config = dict(
    experts_per_token=4,
    d_expert=192,
    d_shared_expert=0,
    moe_layers=[2, 3, 4, 5, 6, 7, 8, 9, 10, 11, 12],
    router_score='sigmoid',
    balance_loss=0.000415,
    balance_bias=True,
    init_std_router=0.0199,
    vocab_size=16384,
    batch_tokens=[65536, 131072],
    dataset='wikipedia_en',
)
Below are experts of layer 6 (counted from 0) of a mixture-of-experts language model. Rows are named router (the router's row for the expert) and show model dimensions 192-255. Each number is 128 + 24 x the weight over its row's rms, rounded and kept within 0 to 255. Numbers have three digits each.
After each expert's rows: "mostly gets" lists some tokens that are sent to it at least half of the time. This comes from a sample of Wikipedia text that the model never trained on.

# expert 3
router:114157166147126113140096127135172090118108148101127139175108102122134158113159100149172121142115113149114118096160094121109146148135087128140150107137139097155155109125154091135163103147131121
mostly gets: " mi", " Street", "ensis", "idae", "ville", "ari"

# expert 13
router:129121126111148100164116137125153114134106122117105150136116122098109092138134115142165119171137129159137127124144111126157131178149109085133165056183174124105134114108130158132114107095137105
mostly gets: "ation", " made", " work", " used", " played", "ated"

# expert 11
router:094180125145126122136136106111131116071139078119101129095122097106104110149159138111130097110135131141088111127174117122148146101158130122154157146137111067142151149149138108131143102118162134
mostly gets: " York", " They", " States", " Win", " World", " Texas"

# expert 1
router:088145151148112125130064146148137122148119107158133150147122102107118086122142112114166140132122082179097137088136137142097142097135173140125126122175094105120186120102160121144166084135136115
mostly gets: " John", " Z", "ai", " Y", " K", " Sh"

# expert 12
router:183123105060090108124122103098163121141121128117155126129120090121144124159133142148105114105124102123112094103134114210093158153120129145090118086151144111123137131094159146114147070155108147
mostly gets: "\n", "==", "===", " ==", "),", ")."

# expert 5
router:145094128142142118136099129133128096126161166128187121122144086106143137108188138128147086147152141131095109156162145152112146155141140117080156153144087111114129095139167083156102141156144113
mostly gets: " the", " The", " 2", "The", " 6", " their"

# expert 7
router:159118117127152103167115148171154121131084114102109120130150133143115149140095086126124125090146155164138114157161111117135138105175143112112127137158116169118167140125124136141135152104132110
mostly gets: " was", " to", " with", " by", " and", " is"

# expert 0
router:138134112122115110109093164166165101169100130121121146134142135097148101137089123129122103133149162101100118161145099121061171109136123154126154140132112098143108123114131177104145143136160130
mostly gets: ")", "s,", ",", "s.", " which", "e,"

# expert 6
router:133141158141103142080125122112118134109083092126128105159158097121115110100098117101135140149126131132092186130114089181126179136129118165140127105139119119159144165115168149122196102171142090
mostly gets: " (born", "″N", " Born:", "°N", "′", " (age"

# expert 4
router:163108090096084077128108134134126142087131087128161138147123139112124123092083100130136112076146161133107103143159052166082201161141130097138131101141136183129128091112147135113112118135112145
mostly gets: "\n ", " |", " —;", "°N", " 3:", " 0;"

# expert 10
router:150115127123136106125100154156127130087142139116131170136118108113144117154086092109130119153150142142102145095135101133098118136163117123137113104139116138143108148095150130190121087130140115
mostly gets: "ac", " USA", " ", " May", " January", " October"

# expert 2
router:144124175168123134138085171149128106117109088139085156140135104093167110132125102137117115166134141141130099140154128149141147128092135178132122152114092124099140142151132113122173050175142143
mostly gets: " \"", "(", "D", "J", "H", " (S"

# expert 15
router:114087134137111072143096120137135122085162086109131131148129132102151154159128114127124107105108086140123128119156112119145149125096144132146126108163130118146136109159093106179149109125153121
mostly gets: " field", " sl", " post", " sc", " hand", "-p"

# expert 9
router:111111133145112148136121125099134093082114139152122114160121149116126144147154116112139096119111096113124121089131083111145139138171139107081158129158150121151151074137120125165151112085119147
mostly gets: " States", " World", " European", " political", " social", "ology"

# expert 8
router:135134176124113113146146176103153100111112136164130130167150137134157096115169123127143132112166133167139115128121093137165097119122184124087129131178156143087154096154140136155098115114103096
mostly gets: " a", " an", " been", " l", " can", " about"

# expert 14
router:135150135131151141147092137118144112092122123166148143134156113085144109145146123121145114101152106147099086140095119093085192077116168193124110139133157110103213147166129137116121155139153118
mostly gets: "-", " John", " (born", " David", " William", " by:"